Experts of a small language model.
Experts: 3 picks a token, a sigmoid router.
Below are experts of layer 7 (counted from 0) of a mixture-of-experts language model. Rows are named router (the router's row for the expert), gate (a neuron's input weights, with its number), up (a neuron's input weights, with its number) and show model dimensions 0-255. Each number is 50 + 15 x the weight over its row's rms, rounded and kept within 0 to 99.
Before each expert's rows: a language model's description of what the expert responds to. This comes from a sample of Wikipedia text that the model never trained on.

# expert 29
Description: Noun stems before suffixes
router:57 25 41 59 24 31 85 38 41 39 63 68 32 99 40 42 44 55 57 50 54 66 63 41 39 43 46 29 66 52 58 45 58 46 67 21 61 75 53 70 73 42 48 38 32 46 69 28 67 47 59 54 46 61 68 59 52 48 22 52 58 67 76 67 33 57 52 16 56 71 19 32 41 59 72 51 69 51 56 42 59 51 55 78 62 56 52 52 46 25 64 49 66 39 44 47 60 74 40 54 51 48 56 48 72 70 62 34 41 24 70 69 61 46 58 30 44 59 45 33 84 35 56 72 36 52 56 53 43 40 47 30 52 18 39 64 79 46 47 54 52 81 56 66 60 48 45 20 19 40 56 68 64 36 23 50 63 83 47 40 70 47 62 51 40 61 52 44 42 67 50 71 48 62 42 59 13 57 71 40 29 48 62 36 64 73 40 71 61 76 41 63 59 32 35 66 59 58 60 58 71 41 38 68 34 47 56 74 39 63 36 54 56 49 46 56 32 51 59 46 56 73 69 38 60 39 54 57 29 46 41 37 29 45 45 51 34 53 32 18 38 43 32 57 57 38 26 59 45 59 55 72 61 31 18 71
gate0:99 68 62 35 44 49 48 48 57 34 47 36 46 79 05 50 54 68 26 49 39 76 57 51 54 41 51 51 41 47 66 53 36 47 49 65 50 49 37 53 64 62 26 50 49 51 28 36 43 80 51 33 34 58 53 43 22 74 05 76 43 61 49 65 41 30 53 56 26 44 36 62 66 57 54 21 52 46 29 42 62 67 37 27 46 60 69 50 31 67 27 36 47 42 54 42 30 54 71 19 39 47 41 39 55 93 54 71 54 52 53 21 46 56 45 44 65 54 44 48 57 70 49 43 53 69 44 50 44 32 43 41 54 33 48 48 52 51 41 85 43 58 50 50 25 41 31 55 47 53 67 36 76 68 52 33 56 68 65 50 88 65 52 86 36 50 66 53 50 53 58 49 50 51 67 65 61 79 64 68 67 43 50 56 56 42 41 64 45 51 61 36 45 48 41 21 53 45 76 47 62 51 55 48 49 32 22 54 68 47 27 49 47 42 44 27 88 52 17 29 48 42 47 42 67 58 41 43 53 40 44 26 29 44 52 65 34 48 63 35 53 42 37 49 30 49 50 49 38 83 51 51 51 54 46 43
up0:66 67 63 63 27 58 45 52 40 47 55 04 51 91 28 50 58 51 32 39 50 52 32 49 50 25 52 55 46 51 75 43 35 63 55 62 36 96 45 43 55 69 55 09 44 53 50 49 48 72 54 51 30 91 49 47 50 65 11 86 41 60 48 65 40 51 49 55 45 50 55 47 48 38 46 35 78 52 40 38 80 68 69 31 58 54 53 32 30 43 34 50 55 56 44 46 41 35 64 36 46 47 66 48 45 87 55 52 37 49 43 01 66 56 56 48 35 49 52 84 50 57 52 47 52 40 53 36 62 50 67 49 61 15 64 45 50 41 43 57 28 67 44 71 54 49 34 61 61 69 53 43 69 56 41 50 73 40 47 45 99 67 61 50 51 44 57 56 51 74 61 51 51 62 49 72 50 77 55 45 53 35 37 67 59 46 52 37 28 55 58 49 36 31 45 49 38 32 66 52 50 70 66 56 46 31 47 43 57 69 40 36 50 50 52 56 67 53 46 36 54 55 43 22 56 55 52 51 50 51 51 39 51 46 53 53 27 57 47 34 27 47 54 44 69 51 49 71 46 94 66 37 65 40 39 38

# expert 10
Description: Role and relation nouns
router:69 38 18 34 15 39 69 54 38 36 72 55 23 95 50 32 38 68 50 71 41 23 65 49 39 18 29 44 81 59 27 58 54 56 60 23 70 63 55 75 55 39 42 52 50 40 33 41 61 50 60 60 54 46 52 44 45 33 40 35 57 40 53 62 37 32 39 13 46 53 33 14 38 53 63 53 48 40 51 46 57 53 53 48 52 58 53 46 38 33 49 65 47 30 77 61 75 67 38 15 56 64 59 30 41 53 52 45 59 23 62 67 45 50 83 31 56 52 54 28 74 44 39 70 61 38 37 36 40 48 61 47 47 11 38 60 93 41 39 58 40 68 46 43 57 52 61 47 15 62 49 66 64 43 10 72 55 47 50 31 64 67 63 31 49 67 51 46 54 63 55 69 41 67 32 51 35 49 55 50 44 57 59 24 37 58 46 40 75 57 53 68 50 44 34 69 35 73 61 65 59 44 46 70 14 32 65 46 30 36 39 60 64 56 56 55 56 37 39 40 64 60 58 38 43 43 38 54 41 58 42 63 27 61 42 32 71 49 50 60 30 42 35 41 64 55 51 54 55 82 49 66 64 13 45 64
gate1:48 99 46 37 21 47 51 49 57 59 38 67 35 46 61 42 34 48 58 52 52 29 37 47 68 50 54 41 57 57 24 64 56 49 51 35 85 63 61 59 55 42 60 53 55 41 39 40 38 27 52 51 50 28 49 45 40 49 54 56 44 50 52 66 47 29 47 58 65 56 82 54 39 51 71 50 32 48 53 49 48 51 07 36 29 71 54 47 52 59 53 58 00 33 50 50 53 50 21 51 55 49 62 22 47 48 47 66 52 35 47 53 53 75 61 91 49 65 41 43 87 27 50 68 73 50 50 65 60 42 47 39 61 48 83 48 84 20 48 45 48 63 50 44 79 62 22 60 33 76 27 48 47 28 35 69 51 23 60 44 35 27 56 50 44 28 46 48 58 87 59 48 54 61 61 48 61 46 47 76 57 32 56 21 41 20 47 46 58 46 49 52 59 53 07 40 46 50 74 42 60 69 42 48 50 53 34 49 28 56 41 29 82 48 51 60 58 52 43 65 26 52 52 19 47 61 45 48 48 44 41 26 44 46 40 34 45 45 33 56 15 49 51 57 67 31 50 72 57 87 14 61 57 37 52 51
up1:56 47 68 65 62 48 48 45 45 32 61 47 63 61 38 50 65 50 28 52 59 53 55 60 34 42 50 74 37 48 78 51 33 52 39 68 34 40 46 48 48 68 48 46 32 55 57 74 50 51 21 44 50 66 52 66 88 55 52 59 45 56 45 25 52 90 47 56 30 35 37 41 73 42 40 50 68 56 46 56 62 46 72 52 54 20 50 57 57 31 43 46 74 79 36 42 42 55 78 52 43 50 24 68 44 47 44 33 48 66 53 51 47 54 40 21 52 28 62 58 21 66 54 25 39 67 55 48 42 41 64 54 39 54 15 50 33 90 79 37 41 52 41 50 29 49 73 37 55 21 72 66 52 84 54 50 49 64 45 51 75 99 52 40 51 74 35 51 46 42 43 50 47 45 43 48 42 53 66 27 52 79 49 74 53 62 56 46 58 51 51 47 57 52 98 53 49 53 50 57 54 34 71 43 61 64 56 48 68 53 56 63 11 52 50 27 27 44 61 42 66 50 43 73 37 30 59 57 64 49 69 55 51 81 45 70 50 57 65 45 69 49 50 46 36 73 54 29 47 05 55 45 55 84 41 43

# expert 44
Description: Mid-word foreign fragments
router:45 33 35 38 44 46 66 49 32 49 59 56 59 78 49 54 31 52 50 36 50 45 76 42 44 50 59 42 50 66 60 51 71 35 45 31 69 61 59 60 59 33 36 44 34 48 35 52 86 49 60 65 44 60 63 29 46 39 45 32 26 37 62 51 55 42 71 07 60 47 25 33 12 24 59 59 89 28 54 31 69 46 24 62 47 39 61 33 68 38 27 68 66 18 57 48 61 85 20 59 61 67 24 37 33 35 63 16 52 42 44 51 47 48 46 24 54 75 73 55 67 52 62 58 60 63 47 34 45 48 50 37 72 32 44 48 45 53 41 59 24 67 66 46 63 34 53 41 51 22 31 59 45 40 42 48 38 73 52 51 55 50 30 47 32 47 67 56 65 43 66 53 64 44 50 28 16 46 55 29 46 44 60 36 65 68 55 37 71 42 35 72 29 55 53 58 31 59 75 74 62 51 56 53 30 25 69 67 47 58 46 62 57 69 49 46 28 14 32 29 35 61 67 59 58 35 58 47 35 45 45 57 28 49 41 41 33 59 66 34 21 48 44 55 40 55 18 60 73 49 49 85 64 36 53 49
gate0:82 83 50 41 40 41 69 00 54 88 16 61 72 99 49 46 61 44 27 48 33 56 42 47 49 60 70 41 40 56 57 78 56 62 40 62 78 53 62 36 37 50 87 45 51 49 56 62 44 55 50 30 66 63 55 47 35 50 53 54 65 51 59 51 57 35 33 30 34 56 48 64 48 66 58 56 62 45 60 41 14 36 52 65 38 41 65 48 61 48 54 31 50 69 47 59 59 49 45 97 37 45 51 68 78 50 61 35 47 29 57 47 35 56 63 36 33 67 47 36 22 45 49 40 68 56 46 90 77 47 51 50 38 36 78 34 75 50 48 62 38 31 53 56 63 41 38 65 51 15 66 56 65 44 44 44 54 50 46 50 51 72 53 16 66 54 58 47 42 69 48 59 34 43 50 68 76 50 25 38 59 64 52 54 47 43 47 21 29 26 41 39 43 66 67 28 50 84 87 50 65 46 52 68 55 54 64 89 78 37 51 75 43 55 50 52 61 54 55 50 58 33 46 35 52 53 50 18 50 50 35 49 40 52 53 38 62 60 30 46 41 63 44 53 65 60 47 34 44 56 45 45 45 39 71 33
up0:54 27 55 25 38 74 51 57 47 51 67 41 57 11 72 48 30 55 58 45 40 47 54 49 50 50 50 46 64 45 53 46 44 21 51 74 45 39 48 56 68 29 31 50 63 62 48 32 24 46 51 70 23 69 00 35 59 49 48 36 47 39 51 51 53 66 37 74 62 47 62 29 56 51 23 28 42 21 66 38 71 66 28 38 56 81 25 39 18 45 62 48 34 48 48 41 44 47 43 27 62 51 44 74 44 45 59 54 28 35 38 49 44 76 54 33 70 35 58 68 53 47 44 44 59 51 38 39 40 65 46 46 00 82 51 73 57 58 52 53 56 43 50 32 39 54 56 45 51 60 24 38 56 54 51 28 63 57 48 42 99 35 54 47 50 48 47 44 35 48 55 48 72 55 54 47 44 47 55 73 45 23 60 52 51 59 53 73 68 57 50 59 67 28 50 56 61 27 51 64 61 39 33 45 39 46 00 57 51 43 57 43 64 58 45 51 62 32 36 42 23 79 29 50 41 47 65 58 34 68 55 66 60 66 38 47 49 42 69 23 10 55 37 49 49 28 62 54 50 52 55 40 52 51 53 53

# expert 36
Description: Surname and place pieces
router:53 34 49 43 18 54 77 41 50 51 56 56 50 79 37 58 22 70 57 43 49 55 52 65 46 41 35 57 64 75 26 26 51 63 57 10 74 53 73 60 57 36 40 65 47 55 55 71 65 49 80 43 30 66 39 17 53 40 52 26 57 50 56 45 24 52 47 11 46 78 43 39 46 61 67 70 53 52 74 22 66 48 61 75 67 52 76 43 37 36 48 46 53 59 60 67 62 72 45 20 57 63 27 51 56 44 43 28 42 46 76 86 36 32 48 43 48 64 50 65 79 37 88 66 45 60 46 18 49 34 61 40 69 25 33 63 61 57 48 41 19 59 38 63 52 44 41 30 22 39 29 52 51 43 46 62 52 64 61 69 44 52 50 54 53 59 52 39 40 57 52 58 27 61 48 47 09 31 63 29 40 46 40 31 51 54 42 48 70 69 19 57 62 62 32 83 52 63 43 70 61 63 41 68 34 42 64 51 26 47 40 61 50 47 48 62 40 38 55 42 45 53 35 34 57 21 49 56 18 59 56 33 40 64 47 35 41 57 27 47 39 28 27 46 57 65 36 68 52 62 62 41 68 38 41 47
gate0:86 29 39 38 50 61 40 41 44 38 55 32 87 70 59 59 42 62 19 52 50 50 57 55 44 51 48 38 80 32 49 49 59 25 49 79 69 66 38 75 43 61 52 58 31 50 46 53 29 58 20 23 50 48 66 24 51 25 63 33 54 55 39 50 48 40 60 46 37 49 44 85 42 52 44 38 53 58 70 53 49 46 56 44 57 50 50 49 50 54 59 49 78 68 96 50 52 57 62 51 57 62 42 82 70 63 39 63 58 52 29 50 51 38 70 53 42 50 52 50 48 66 13 50 56 37 64 64 51 26 50 54 52 95 71 77 56 33 63 64 53 47 53 50 54 50 63 61 50 48 30 37 27 51 47 51 60 46 45 13 62 50 72 48 53 58 46 20 61 57 39 18 44 12 58 39 39 44 36 31 80 76 43 56 58 49 47 44 53 54 21 59 49 44 57 58 50 53 58 49 43 36 55 47 56 49 79 62 49 94 47 52 38 54 29 56 39 46 53 40 19 21 49 57 44 50 20 53 51 48 68 01 48 46 78 49 57 52 37 65 54 45 50 34 49 52 76 53 12 27 68 35 38 50 73 48
up0:52 54 46 54 47 61 33 36 54 51 47 58 52 73 60 52 31 39 40 48 35 51 74 61 54 37 29 62 49 41 35 39 62 35 47 94 56 33 43 23 35 52 51 51 17 48 44 24 59 39 38 50 45 47 74 55 47 52 52 56 44 14 34 46 51 40 92 36 53 64 53 78 62 49 36 08 50 50 39 44 74 21 27 39 51 65 50 52 52 44 42 40 51 95 72 34 37 46 48 56 61 47 46 47 42 41 32 39 76 51 53 32 52 50 35 50 52 60 48 57 26 42 57 31 34 34 25 50 36 56 26 50 42 50 57 73 41 43 41 44 49 31 88 24 12 53 48 51 57 50 76 58 40 55 44 45 56 37 75 78 99 43 49 51 13 45 51 59 64 55 33 30 44 32 51 53 27 50 27 43 87 84 51 44 65 47 55 59 63 57 47 51 50 36 60 51 49 50 47 39 53 42 46 51 46 59 61 57 44 51 46 61 42 56 50 34 50 63 54 20 44 52 38 42 63 25 59 24 61 32 53 32 28 50 49 51 53 44 43 47 36 55 39 35 40 99 59 75 53 51 55 45 48 14 75 42